config.yaml
num_hidden_layers: 9
hidden_size: 128
n_experts: 256
experts_per_token: 4
d_expert: 32
d_shared_expert: 0
hidden_act: "swiglu"
moe_layers: [1, 3, 5, 7]
router_score: "sigmoid"
normalize_top_k: true
routed_scale: 2.5
balance_loss: 0.00852
balance_bias: false
init_std_router: 0.0185
lr_router: 0.000924
vocab_size: 4096
norm: "rmsnorm"
norm_eps: 1e-06
tie_word_embeddings: "early"
optimizer: "soap_variant"
learning_rate: 0.00388
beta1: 0.95
beta2: 0.95
batch_tokens: [16384, 32768]
max_seq_len: 2048
train_tokens: 270800000
max_steps: 11463
dataset: "wikipedia_en"
Below are experts of layer 5 (counted from 0) of a mixture-of-experts language model. Rows are named router (the router's row for the expert), gate (a neuron's input weights, with its number), up (a neuron's input weights, with its number), down (a neuron's output weights, with its number) and show model dimensions 0-127. Each number is 128 + 32 x the weight over its row's rms, rounded and kept within 0 to 255.
After each expert's rows: "gets" lists some tokens that make up at least twice as much of what it gets as of all text; "comes before" lists some tokens at least twice as common just after its tokens as in all text. This comes from a sample of Wikipedia text that the model never trained on. Tokens count by the router's weight.

# expert 152
router [160 199 186 160 104  51 154 137 109 112 171 117 147 142 175  98 164  97 114 130  71  71 130 113 109  91 127  72 146 185 179 131 187 107 148 160 160 162  72 140 116 110 142 122 166 156 126 131 116 144 161 123 158 116 110  96 123 116 127 142 129  89 135 115 173 164 122 129  97 116  54 154 163 148 149 121 169 146 159 140 108 126 216 136 148 182 150 126 159  88 124 115 160 112 135  99  90  92 132 190 151 153 166 130 136 135 118 177 155 117  87  75 142  78  84 169 107 145  86 165  93 174 109 112 166  98 122 100]
gate2 [156 160 164 176 122 148 146  94 141 130 103 104 122 133 131  94 106 164 167 139 178 128  75 124 123 180 119 185 137 140 140 147  67  83  92 158 154  52 123 165 124  62 107 121 157  99 101 153 125 163 121  78 130 156 151 129  45 173 147 120 112 144  85 186 180 145 141 101 145 111 128 190 187 138 103 184 109 114 145  98 104 133  90 127 151 107  63 110  73 139  84 122 112 117 163 134 152 126 153  58 133 139 138 119 122 160 204 117 105  85 144 142 140 139  98 141 117 157 161  99 118 136 165 176 141 124 150  57]
up2 [140 105 145  98 109 117 107 181 120 156 160 117 151 143 173 126 175  94 170  97 118 134 191  97 109  81 168 124 153 134 155 115 164 130 116 188 162 116 168 143 105 110 142  94 120 189 156 154 113 166 112 122 172 126 174  97 175  94 128 112 162  81 118 100 107  90 183 158 125 128 136 152 104 125 170 107 142 150 164  77 120 104  97 158 121 148 132 149 152  99 129 135 121  97  85 179  94  74 161 162 142  41 175 220  58 157 103 128 144 134 143  95  93 127 172 109 124  46 105 124 107 117 154 135 181 115 161 148]
down2 [145 138  90 109 121 138 126 161 144 169  38 136  55 155  91 118 138  95  83  78 121  46 107 217 194 118 119 123  88  97  92 125 126 128  65 129 126 104 168 116 145 110 130 198 133 138 137 117 100  94 152 128 149  56 146  79 116 130 155 114 135 148 191 142 116 149 128 184 111 155 123 141 133 128 167  86 188 144 168  45 129 178 142 162 134 127 108 134 151 118 175 111 103 114 122  85 150 118 111 109 137 120  97 169 111 123 149 139 175 138 183  96  84  89 118 135 124 161 183 116 114 140  96  98 126 123 126 128]
gets: ",", " and", " but", "%", " are", "."
comes before: " |", " the", ")", ";", ");", " known"

# expert 26
router [142 189 210 134 104 148 104 153  67  95 102 131 125 176  99 110 159  82 116  87  91 102 136  80  84 135 134  75 136 150  89 131 168 105 145 171 127 129  92 168 104  45 125 142 159 128 153 110 135 135 157 137 181 115 108  89 116 139 122 157  98  90  91 132 162 141 111  53 126  67 107 131 165  96 161 132 125 147 155  83 129  80 161 104 157 148 169 128 155 121 141 135 101 118 108  81 108 131 173 112 126 130 132 147  99 159 142 176 149  75  93  89  90  70  58 175  97 107  53 119 125 138 112 150 159 110 118  91]
gate0 [114 109  90 153 110 110 190 149 183 204 143 127 154 136 148 143 177 140 126 129 185 121 142 163 148 168 142 137 135  46 136 127 115 157  76  92 135  92 124  44 168 145 134 171 117 147 152 117 120 128 123 108 162 112 134 137 141 150 154 144  67 194 139  59 204 127 164  77  61 104 106 104 111 100 181 120 149  63 171 187 170 165  92 131 166  96 129  93 118 134 205 108 140 103 110 141 121 143 151 121  76 155 130 129 102  99 137 166 149  87  87 138 129 136 160 138 113 115 130 163 155 110 152 129 119 142 126 121]
up0 [149 103 135 137  88 117 147 119 135 154 111 158 191 130 155 121 113 138 140  87 157 106 123 111 157 117 135  96 148 125  97  85 164 140 126 209 105  61  81 133  92 203 119 141 100 108  85 123 131 163  91  77 171 126 162 151 193 152  48  79 182 136 160 134 154 168 156 155 137  96 129 155 153 169 120  98 159  85 188  89 136 137 137 150 142 136 145  83 120 137 181 199 188 124 154 127 101 116 134 123 163  72 130 179 164 134 130 193 165  91 111 151 169 152 132 123 157 157 106  94  93 143 107 144  95 139 132  85]
down0 [114  97 175 152 122 119 148  91 106 123 175 157 138 122  93  47 166 131 136  79 124 110 178 158 142 148  81  86 107  83 137  95 141 129 129 119 140  62 158 111 100 154 130 123 129 140 155 156 173 136  91 134 134 161  98 123 157 157 142 128 123 121 187  94 109 179 138 117 104  91 112  98  65 130 149 117 154 152 184 161 125 103 134  83 183 146 197  62 124 122 120 148  69 208 104 116 116 150  82 131 182 146 156  79 148  61 124 148 132 105 132 148 119  83 105 137  85 131  89 132  59 114 158 106 134  94  75 177]
gets: "S", "C", "A", "R", "P", "L"
comes before: ")", "C", "E", "A", "S", "L"

# expert 241
router [137 126 228 101  96 125 131 143  92 136 121 100 151 159 115 107 135  42 127 141  66 144 137 124  94 153  90 108 189 179 118  93 138  87 103 132 156 177 137 124 118 113 132 145 127 157 131  96 119 136 191  90 160 102 130  91 132  94 141 101 112 123 151 113 148 117  70  82 109 119  87 125 143 183 163 149 142 195 152 133 128 108 129 149 152 122 147 103 113  65  90  86 146 120 134  92 138 149 209 153 144 121 150 116 154 191  84 150 129 110 137  72 144  78 144 171  87  65 137  97  43 171 123 147 164 119 123 135]
gate0 [135 149 216 121  97 141 112 105 121 137 103 118 129 145 112 157  77  92 151 153  94 160 130 159 134 159 119 101 139 103 131 108 122  98 130 116 153 231 166  95 145 149  74 140  81  97 125  75 117  91 111  90 137 123 161 140 115  62 116  84  90 144 150 164 146 121  92  70 127 106 157 172  81 138 123 114 148 160 121 131 191 160 106 104 173 109 132 167 153  53 106 116 138 127 116 147 139 110 182 150 137  94 113  97 160 193  44  81  99 138 146  84 123 125 171 138 111  52 147 167 138 168 122 127 147 173 134 151]
up0 [ 81 105 116 154 124 132 155 132 140 149 160 171 128 104 138 159  70 125 187 113  99 123  99  66 170 140 126 136 121 142 112 131  75 175 114 145  76 165 117 140  97 113 106 157 119  97 128 162 133 108 112  98 216 127 100 113  96 141 138 168 166 167 125 139 131 135 162 137 137 197 115 117 130 139  99 122 122 165 143 178 117 146 179  97 166 127 202 158 143 121 107 157 145  90 104 142 163 152 132 164 141 143 116 118 121  90 234 144  56 173 135  80 134 119 174 104 126 127  36 105 104 153 133 126  66 173  92 168]
down0 [153 107 170 157  71  80 182 152 136 122 124 140 160  83  99 140 146 137 128 134 119 126 122 120 169 127 113 107  95  71  94 179 139 162 119 120 134 119 180 141 119 102 178 173  77 139 157 124 169 153 183 133 105 111 149 156 136 165  91 132  92 112  92  31  77 135 118  95 183 115  43 115 130 135 182 113 130  70 136 103 104 100 132 157 133 138 100  87  80 116 174 157 139 132 104 105 125 116 121 153 121 158 115 147 124  84  84 102 134 123 185 161 157  62  79 101  93  81 152  89 158 115  53 134 114  87 146 127]
gets: " 5", " 4", "|", " 7", " 6", " 3"
comes before: " |", ".", "–", ":", ",", "th"

# expert 68
router [106 169 199 158 106 130 112 169 116 177 101 130 179 115 129  89 157 106 125 128 137  85 105 116  81 126  95 114 101 136 143 127 163  84 163 162 141 151  79  87  78  80 122 169 146 121 122  88 141 179 130 148 122 118 143  63 136 118 173 163 146 117 134 138  81 136  81 172 137 138  71 101 120 132 158 123 169 151 154 120 137 168 189 172 143 137 134  85  93  95 117 130 128 163 146  90  91 120 170 163 157 161 171 132 175 145 114 165 194 117 107 109 110  81  95 163 121  99  98 136  11 124 153 139 176 104 149  77]
gate0 [ 89 148 135  77 123 199 106  92  86 191  90 100 120 125 131 117 180  87 159  99 106 115 115 100 197 196  86  93  81  78 122 133 151 147 128 137 158 139 135 185 130 127  81 147 104 131 114 139 107 104 129  73 132 101 157 145  89  98 166 145 143 102  99 128  79 101 148 132  71 149 188 128 122 177 118 120 186 139 145 132 110 123  98 152 166 185 123 116  70 133 117 160 126 193 147 111 156 116 181 186 133 144  99  71 120 204 169 131 153  88 104 163 132 145 123 152 137 149 168 125 156 149 128 106 170 167 158 102]
up0 [110  11 117  82 131 127 150 157 117 128 141 110 140 122 182 110 146 143 155 101 159 180 146 147 128  96 139 188 144 123 121  71  49 174 161 128  81 105 117 128 126 152 105  83 201 151  98 123 123 163 133 161 154 168 128 145 163 141 147 131 136  98 152 167 125 100 171 145 136 178 160 115  64  81 101  98 119 106 106 162 173  27 133 125 123 138 125 103 148 124 143  97 152  97 143 193 106 127 175 157 161 125 141 133 197 162 127 153 123 145 108 103 103 169  92  94  88 110 117 106 102 138 143 184 113 108 148 123]
down0 [123 158 152 152 151 120 127 154 128 147  91  74 107 114 113 142 110 152 118 175 108 148  71 146 142 160 164 142 148  92 132 125 127 156 162 180  62  85 144 113 115 143 140 163 108  90 141 126 152  86  64 163 163 117 124  90 119  57 146 121  98 169 118 136 159 146  67 140 125 137 103 176 126  83 147 198 187 131  90 129 146 104 149 182 145  62 126 129 112 154  88 149 174 116 191 178 143  84  85 158 153 132  86 115  92  69 124 107 179 114 162 107 116  60 118 150  90 105 100  96 120 134 138  54 141  83 157 126]
gets: " In", "In", ",", " of", " in", " during"
comes before: " the", " he", " a", " his", " this", " addition"

# expert 63
router [143 191 179 155 105  71 140 149 107 104 164 107 182 176  94 122 129  66 139 159  84 108 171 134  98  96  61  57 121 182 121 130 186  67 146 179 132 138  97 190  95 122 139 129 136 155 101 133 118 134 149 160 160 163 101  61  95 123  84 131 148 121  89 152 158 188  99 144  64  89  87 135 150 136 119  94 161 134 219 166 128 112 147 185 152 173 147 122 154 139 139 142 164 129 108 134 126 143  98 135 158 128 136 154 106 115 119 151 153 121 125  95 109  88 120 151 113 122  78 108 109 146 130  94 168  79 162 133]
gate0 [207 166 140 140 163 134 164  93 174 135 130  68  90 157 157 151  82 107 159 120 135 110 177 163 102 124  93 138  75 117 104 106 102 158 146  96 186 124 152 139 161 117 127 131 131  70 122 146 140  92 125  57 119 108 109 140 173 153 195 158 198 180  71 114  86  97 140 169 102 152 136  92 110 117 134 110  97  92 113 123 160 118 114  91 108 108  81 105 152 117  41 115 116 107 102  93 134 179 140 135 107 166 176 112 142 117 172 130 193 167 118  89  72 136  80 154 123 114 135  83 127  89 136 128 124 157 176 142]
up0 [124 110 127 140 137 136 109 142 105 151 177 189 125 124  88 159 158 153 153  88 117 193 135  86 124 134 160 153 170 142 142 176 112 147 107 107 138 143 107 104 103 140 146 148 147 129 124 180  80 163  65 186 162  80 200  78 157 147 129 114  61  86 142 183 131 107 158 164 147 124 102 104 185 129 172 117 135 136 122  94 110 116 112 154 150 180 118 130 150 118 121 222 151 151 148  97 100  94 122 153 104  75  66 124  84 106  77 114 119 118 158 166 164 109 177 105  90 147 123 150  90 175  51 134 122 107 100 154]
down0 [180 204  85  87  81 158 124 100 120 130 143 106 126  84 147 150 102 149 131 115 129 105 119 106 139 143 148  62 136 107 115  90 162 146 133 137 117 175 159 125 148 180 120 103 153 142 141 120 142 115 228  94 121 112 149 126 140 169 104 169 129 133  85 122 147  86  64  79 116 131 104 189 154 105 112 107 175 119 104  97 155 166 164  47 103 135 134  95  53 132 115 151 101 156 102 121  87 127 117 108 127 146 133  57 160 166 161 143 139  71 175 135 127 116 114 132 113 106 111 117  73 127 198 134 135 185 195  97]
gets: " |", ";", " —;", "%;"
comes before: "\n", " ", " 0", " 1", " 2", " 3"

# expert 56
router [175 185 172 178 114  67 147 127 131 121 166 138 179 125 120  64 139 142 149 133  92 145 188 138  97 109  52 134 100 161 153 126 153  83 128 139 117 145 135 172 141 108 143 147 131 129  92 112 109 195 146 149 157 138 146  81 170 116 141 134 170  87 116 112 126 122 112 103  97 127  75 130 124  89 138 141 182 173 160 138  85 133 182 139 150 159 149  71 101  64 122 121 138 172 104  98  56 105 157 140 157 164 161 170 164 112 147 177 126 141 128 112 135  30 116 145 107 111 111 135  82 160 163 149 170 118 103  65]
gate0 [145 172 122  97 105 125 162 151 171 174 153 122 154  74 127 138 125 102 164 173 129 131 135 109 138 166 156 147  85 148 123 136 105 118 121 133 132  98 142 113  58 191  91 128  81 117 183 103 141 137 147 159 165  91 196  71  90 150  92 139 100 147 120 118 124 127 152 116 129 189 168 139  88 114 121 123 103  80 134  62 160 123 114 111  76 179 148 160  97 135 101 160  88 127 129 150 150 133 108  67  69 156 195  69 178  82 133 113  91 168 102 160 122 134 107 191 116 104 187 129 144 166  89 165 102 136 127 192]
up0 [153 125 150 131 106 141 123 100 177 122  99 134 116  88 112 145 110 144 101 134  98 128 109 118 176 118 218 171 137 142 125 130 163 173  74  88 116  88 126  88 116 135  80 109 115 132  88 150 123 131  81  98  88 123 107 133 138  98  86  85 127 133 175  97 148 151 169 172 110 109 115 138 142 162 128 170 125 173 118 145 128 148 144  74  84  96  68 184 142 114 187  92  87  91 103 181 173 194 124  76 112  58 103 129 100  74 103 132  90 111 168 111 137 115 134  71 208 119 138 171 117  89 173 185 128 143 105 133]
down0 [122  71 119 167 169 117 139 115 162  83 153 178 130 158 166 148 162 180 114 135  69 153 141 140 127 103  55 155 153  47 178 175  55 108 173 146 111  78 127 165 162 173 158 128  90 121 102 141 231 140 145 174 162 102 115  98 137 132 163 160 143 108 121 138  92  99  99 132  76 131 128 115 124  87  96 139 145 157 156 130 145 149 150 118 174 123 146  91 110 123  92 147 159 142 169 127 146 122 131  87 137 105 151 153 161 135  74 106 145  79 111 128 156 140 115 106  92 129  28 126 122 128 131 102 189 107 133 122]
gets: " in", " of", " at", " the", " from", " to"
comes before: " the", " a", " New", " his", " T", " 18"

# expert 122
router [131 195 213 109  97  47 126 150  86 131 134  94 162 179 134 109 176  87 163 168 155 107 118 131 140 132 114 136 198 179 149  66 107  61 146 143 119 147 124 141  81  84 144 125 151 138 186 106  89 129 170 117 162  97 122  94 121  95 138 134 145 120 113 143 139 158  94 103 122  83  74 159 179 117 166 202 139 210 147 137 148  99 140  95 157 139 169  86 137 128 145 124 111 111 112 107 132 107 139 133 161 140 114 147 105 153  89 141 133 100 121  89 112 107 133 151 132 116 130 117  63 143 119 160 222 119  90 123]
gate2 [134 148 175 147 154  50 139  97  92 138 109  66  97  97 126 125 116 160 106 112 120  90 134 113 141 169 113 180 107 103  77 135 136 130  97 116  61 115 125 159 121 118 132 165 138 149 116 100 146  73  93  88 149 106 165 180 102 129 177 100  83 135  99  98 109  93  98 158 133  82 194  91  88 126 153 162 138 122 147 137 144  88 145 114 153  95 151 116 104 109 176  97 137 173 146 189 141 177 107 107 152 108  80 141 117 157 127 147 202 105 198 143 147  96 112  69 136 110 183 160 177  70 195 172 139 132 120 140]
up2 [104 139 106 124 117 125 105 122  87  98 100  95 132 131 154 203 125 131 117 171  98 155 168 194  76 113 132  91 147 150  92 114  86 115  63 124 151 184 134 140 149 168 138 173 131 107 135 171 118 104  87 163 188 150 179 112 162 132 102 124 105 107 113  97  85 171 115 107 106 109 133  87  92 154 170 169 113 149  79 169  83 144 133 132 165 166 142 141 126 137  87  77 108 127 161  89  88 101 121 125 120 159 218 127  99 111  64 123  89 170 107  99 136 179  97 136 156 142 160 102 207 136  98 135  86 149 162  75]
down2 [111 115 154 139 169 150 103 130 227 114 166  83 161 138 125  96 137 172 181 109 140 101 140 125 100 133 144 133 102  97 143 149 202 123 113  95 113 123  79 108 127 145 133 177  97 130 196 117 116 135 150 158  93  81  96 189 104 187 188 103 140 133 169 167 141 130 154 139 148 132  95  84 162 161 134 155 138  92 144  79 100 138  91 107  99 144 134 142 118 191 174 144 118  64 125 152 150 106 156 148  99 131 131 141 138 171 167 137 114 133 131 144 107 135 121 149 113 146 132 118  35 163  36 193 136 162  97 170]
gets: "1", " 2", " 3", "2", "3", " 1"
comes before: " |", ".", "–", ",", "th", "%"

# expert 253
router [168 169 158 127  90  64  92 154 108  69 199 115 147 166  98 134 138  86 146 131 119 126 136 110 109  97 136  79 148 147 145 126 161 105 155 117 152 201  88 187 101 111 165 138 163 155 137 123 106 120 195 120 179 107 115  98 156 150 150 138 201 121 115 135 174 203  90  96 112 107 102 133 125 112 160 113 146 191 167  95  93 173 147 146 190 153 168  45 129  89  93 118 125 187 119  67 122 149 108 122 140 126 134  96 140 125  95 161 121 149 105 138  90  77 101 172 111 126 101 140 129 161 143 141 158  92 121  94]
gate0 [130  53 103 172 155  66 108 164 128 131 132 155 139 136 130  92 182 193 132 103  76 125 189 156 170 125 112 132  83 122 155  96 107  97 150 111  76 129 121 163 162 144 152 131  86 146 140 155 147  97  96 164 172 133 149 141 209  92 119  81 129 170 110  87  98 108 108 170 114 153 153 142 127 134 152 105 156 160 111  81  74 172 111 123  96 157  98  97  89 116 169 152 148 163 118 164 155 112 160 177 104 170 155 185 170 152 179  79  98 151 101 125 111 143 104  99 158  90 139 121 151 118 153  76  78 129  88  70]
up0 [176 132 103 122 132 168  98  97  98 153 176 169 132 159 119 129 105 131 119 101 148 106 138 130  96 135 103 147 170 122 168 126  71 138 117 114 123 160 179  66 150 148 115 116 139 141 119  96 176 183 153 130 132 150  71 155 150  71 133 128 119  76 102 202 131 108 131  97 156 129 113 161  83  75 147  97  88 157 112 178 191 177 126 120 210  93 177 106  77  88 144 122 136 150 127 131 131  97 174 160 178 129 168 152 139 121 107 181 130 183 106  67 155 124  68  84 145 150  96 123 148 134  81  95 137 104 164  76]
down0 [ 91  93 157 108  86 121 136 193 150 153  86 131 132  92 152 128 140  73 167 136 144 111 128 133  74 141 141  88  76 162 126  84 143 179  35 140 125  91 112 122 132  82 106 137 137 129 105 132 125 142 145 132 109 105 214 133 145 122  86 100 119 128 161 143 100 169 115  79 110  44 172  96 182 127 128 125 135 103  63 131 143 142 102 115 150 132  99 189 132 179  83 122 134 139 142 136 154 186 127 166 119  84 101 101 140  73 150 131 166 106  97 152 183 172 164 148 163 126 131 149  87 145 217 116 123 103 104 147]
gets: "ia", " States", " South", " York", " United", " North"
comes before: ",", " |", ".", " City", " States", " and"

# expert 183
router [148 174 112 169 105 114  27  92 102 146 130 119 153 118 140 104 139  49 118 152  94 142 136 130  44  64  77  80 132 139 127 120 129  86 198 161 104 152  72 140 114  96 144  97 206 162 131 147 141 163 135 151 123 113 108  97 113 107 128 185 131  77 139 106 184 155 130 115  85 150  76 105 157 174 128 166 141 175 129 106 118  96 200 132 158 131 135 147 125 128 111  82 102 118 136 104 101 129 123 126 157 137 193 175 173 134 149 173 160 130 129 132 143  94 118 130 107 104 127 132  80 186 111 124 153  86 160 111]
gate2 [115 173 116 129  66  63 124 107 126  66 141 143 149 160 219 138  91 119 134 155 108 170 141 175 188 140 102 141 170 127 126 143 122 129 196 127 110 134 119  89 131 103 109  78 113  86 104 168 186 151  92 109 112  86 166 114 132 110  86  78 176 117 197  90  87 115 176  90  89 109 131 127 143  92 128 134 134 143 133  90 175 119 124  91  90 159 129 138 110 142 159 147 123 131 107 195 101 146 124 124  96 124 106 118 140  79 129 120  99 109  36 192 167 150 132 100 163 133 107 112 161 129  67 108 130  91 173 120]
up2 [163  95 124 146 127 153 115  73 134 112  96 148 144 136 152 164 112 121 120 159 125  40  99 179 173 134 155  93 117 129 139 174  75 102 152 161 101 154 159 156 194 144 202 165 151  95 156  87 131 163 150  93 142 153 139 122 100 112 151 155 141 153 140 116 187 111 135  82  81 123  80 160 167 123 100  88 112 149 118 113 139 161 135  64  72 136 165  89  82 146 144 119  78  96 154 155 160 124 133  93 145 113 102 176 134  89  84  98  69 113 109 108 142 148 165 185 171 166 156  38 159 139 142 103 131 129 131  97]
down2 [136 111 139 100 156 122 142 101 159 153 117 138  42 137  75  64 105  65 118 131  79  77 143 103  90 129  78 174  97 132  99 123 132 124  91 120 188  85 115 181  86 136 139 134 166 145  85 162 162 163 136 167 118 146 149 113 173 140 121 151 117 134 137 149 148 133 100 168 186 116 188 112  85  79 183  99  89 123 125 120 131 149 123 174 184  89 128 138 109  91 137 107 130 147  92  79 183 120  84  95 134 126 151 139 149 111 165 150 155 169 149 140 136 135  83  78  91 104 202 190 126 112 207 113 140 142 123 137]
gets: " and", ",", " or", " including", "),", " &"
comes before: " and", " the", " but", " a", " which", " including"

# expert 6
router [154 199 209 130 105  30 127 135  99  89 126 122 138 154 142  98 150  82 118 101  88  80 142 126  87 128 124  55 159 209 154 130 165 111 136 158 165 146  81 137 106  80 123 129 151 138 127 122 123 155 176 124 160 111 109  91 147  97 102 160 151 108 125 118 156 155 135 123 107  91  88 137 162 150 157 117 166 134 185 138 114 113 167 132 156 176 173 130 169  84 141  92 121 140 140  76  82  95 160 175 157 123 182 123 132 133 120 176 153 103  82  80 131  70  69 157 110 133  97 154 100 159 111 115 169 106 109 103]
gate0 [ 89  98  66 164 117 145 170 115  93 108  73 145 102 185 188 115 136 113 107  70 122 128 159 144 142 153 129 102 112 118 160  64 140 122  82 127  67 121 114 118 143 119 101 125 173  93 115 171 161 106 170 112 145 128 142 105 121 127 119 133 112 198 113 162 111  98  68 160 102 154 113 133 109 157  90 125 109  92 100 120 114 138  80  85 171 159 184 145 138  91 182  89  93 107 166 123 135 159 128 137 116 170  79  87 115 127 103  88  66 126 206 114 113  82 103 116 142  32 121 147 104 130  84 146 171 159 163 119]
up0 [186  95 129 136  90  96  77 138 154 178 126 168 113 158 131  73 106 131  77 158  86 159 148 119 188  71 128 132 110  79 135 166 103 108 128 110 158 106 170 102 115 100 144  88 116 180  73  88 143 136 110 135 141 201 192  67 110 167 108 158 130 117  84 154 155 114 120 131 110 197 175 144  90 156 182 168 150 137 139 132  94 142  99 103 107 129  83  99 125  77 126 124 100 121 138  99 104 123 163 154 128 104  89 109 116 110 147 151 206 123 144 123  90 154 109 113 153  74 178 126 158 106 152  63 106 189 135 109]
down0 [128  95 168 135 122 121 146 148  79 160 114 199 105 119 138 131 163 125 131 113  84  91 194 106  86  91 134 161 103 163 156 158 124 110 138  99 112 102 181  97 162 157  77 234 113 141 127 111 118  89  92 111 143 117 176 131 134 165 112  83 127 140 127 104 171 150 158  92 124 212 127  60 113 129 166 140 141 133 138  60 165 177 140 119 129  95 124 103  70 111 135 123 135 173 148 161 186 116 166  91 179 145 115 102 148 108 132 124 119 172 104 115  92 160 164 102 112 142 148 120 186 208  88 153 132 133 158 124]
gets: "\n", "S", "P", "C", " to", "N"
comes before: "==", "S", "C", "|", "P", "I"

# expert 80
router [117 174 207 108  29  76  83 141 145 135 121  81 147 124 117 109 114  95 137 115 141 112 122  90  90  67  94  62 110 151  85 129 165  99 165 159 137 158  69 101 102  62 112 131 173 140 157 129 125 136 148 133 144 114 147  77 151 152  94 155 133 128 123 121 143 184  82 153 117 174  51 111 116 139 181 157 151 131 127 103 165 142 216 176 153 160 114 100 105  88  56 118 142 117 134 134 117 104 129 167 141 174 172 109 127 124  96 154 141 105 143 109 152 113 133 145  71 114  86 137  92 141 130  90 160 121 115 126]
gate2 [177  76 198 125 143 118  86 119 140  86  96 161 117 147  85 100 114 128 137 124 165 134 166 161 174 159 201 128  89 141  79 149 136 150  66 146 143 133  82 129  74 154 127 149  99 191 133 183 117 112 128  93 118  93  99  73  98  69 133  97 155  96 111  78 124 100 191  59 162 128 126 163 142 108  90 130 145 128  67 109 175 194 118 118 164 179 122 168 107 139 135 125 105  65 120 171 111 104 150 150 106 107 188  91 122  99 122 103 166  84 120 112 145 127 145 117 127 139 167 140 106 105 125 179  89 144 132 106]
up2 [146 137  92 147 169 104 117 112  90 103 110 158 111 168 126  84 198 112  92 126 100 169  65 123 123 187 190 100 103 132 159 157 105 140 112 167 156 150 111  77 131 150 153 112  78 132 104 117 152 137  81 126  89 123 141  73 102 171 120 107 140 204 132 114 114 134 122  83 128 118 138  56 137 185  88 138 139 155 133 109 137  73 102  92  87 146 135 169 124 120 167 169 133 162 154 144 165 154 132  89 106 120 168  89 150 128 103  63 128  75 107 206 184 133 196 155  94  93 144 125 112 136 132 129  79  81  86 132]
down2 [ 40 116 185  75 139  95 141  94 160 131 136 147 115  82 111 166 160 186 168  52 111 105 116  92  97 175 145 143 103 116 149 111 115 114 137  90 120 118 130 159 165  15  89 142 136 122 128 123 120  85  83 115 154 107  97 141 185  95  99  84  75 111 119 155  98 121  85 149 118 150 162 157 106  92 121  92 135  68 120 149 106 124 195 150 113 101 129 131 154 124  80  90 162 137 178 127 114 176 147 110 133 171 115 117 131  89  97 134 133 155 185 138 133 118  89  76 126 150 137  95 123 113 146  78  78 171 120 108]
gets: " that", ",", " which", " but", " who", " where"
comes before: " he", " the", " was", " is", " it", " they"

# expert 59
router [160 207 193 125 107  38 117 135  73  85 166  96 143 142 141 107 152  69 141 148  77  68 135 120  63 111 133  55 164 194 157 123 187 116 125 159 175 155  85 144  92 106 132 146 148 147 144 120 108 153 191 105 156 125  93  77 144 120 105 155 149 108 136 121 154 168 125 118  94  92  90 144 164 153 168 119 154 167 167 159 112 136 160 139 153 175 161 119 163  83 136 104 117 143 130  70 113 116 142 138 150 125 156 132 126 132 117 177 172 106  92 114 126  80  80 147 100 148  84 165 105 159 123 132 157 104 115 108]
gate0 [126 131 126 144 172 120  75 188 160 136 112 153 147  70 100 186 159 103 151 143 118 190  97 137 130 148 164 128 138 124 133 117 105 150 130 144 121 148 105  57 110  95 106 169 166 142 178 138 118 142 136 121 173 139 113 102 118 181 126 118 182  79 101 129  92 154 133 106 136 123  89  68  93 189 131 130 188 116 160 138 166 158 131 154 118 174 108  88 166  91 160 130 138 117 120 167 163 163 122 111 179 185 155  95 131 216 115 101 138  91 139 210 150 100 157 143 137 155 140 119 182  65  75 143  73 162 152 137]
up0 [124 130 105 110  86 132 118 164 146  86  81 129 139 133 104 117 158  96 146 135 112  57 150 141  85 167 103 130 128 111  82 104 137 113 129 110 152 134  45 142 119 165 178 116 137 130 116 160 166 107 122  63  73  86 102 190 129 132 154  76 113 134 162 116 156 144  80 186  99 145 122 134  91 151 126  57 161 163 106 118  92 123 145 103  50 116 106 121 105  99  88 160 186 126 150 121 162 107  97 130 116 164 113 146  91  64 144 199 111 173 161  67 143 107 112  87  83  98 168 145 131 178 132 103 144  65 140 154]
down0 [ 85  90 110 154 119 135 145 108  86 170 118 179 107 179 100 166 148  84  76 137 151 151 110 120 130 156 126 155 124 114 132  81 105 143 155 155  53 101 137 125  78 140 137 108 167 131 143 143 160 181 104 110 132 112 159 155 113  86 144 147  80 155 161 115 139 151 144 133  97 110 148 114 109 202 140 163 121  75 150 133 209 104 134 137 156 109 119 165  79 211 113 118 108 136 137 141 177  93  33 106 167 102 149 137 159 138 166 144 134 140 149 130 144  98 144  89  82 135 164  73  57 198 177 111 156 115 107 138]
gets: " |", " USA", ";", "NG", "TA", "ia"
comes before: " |", " ", " A", " C", " B", " T"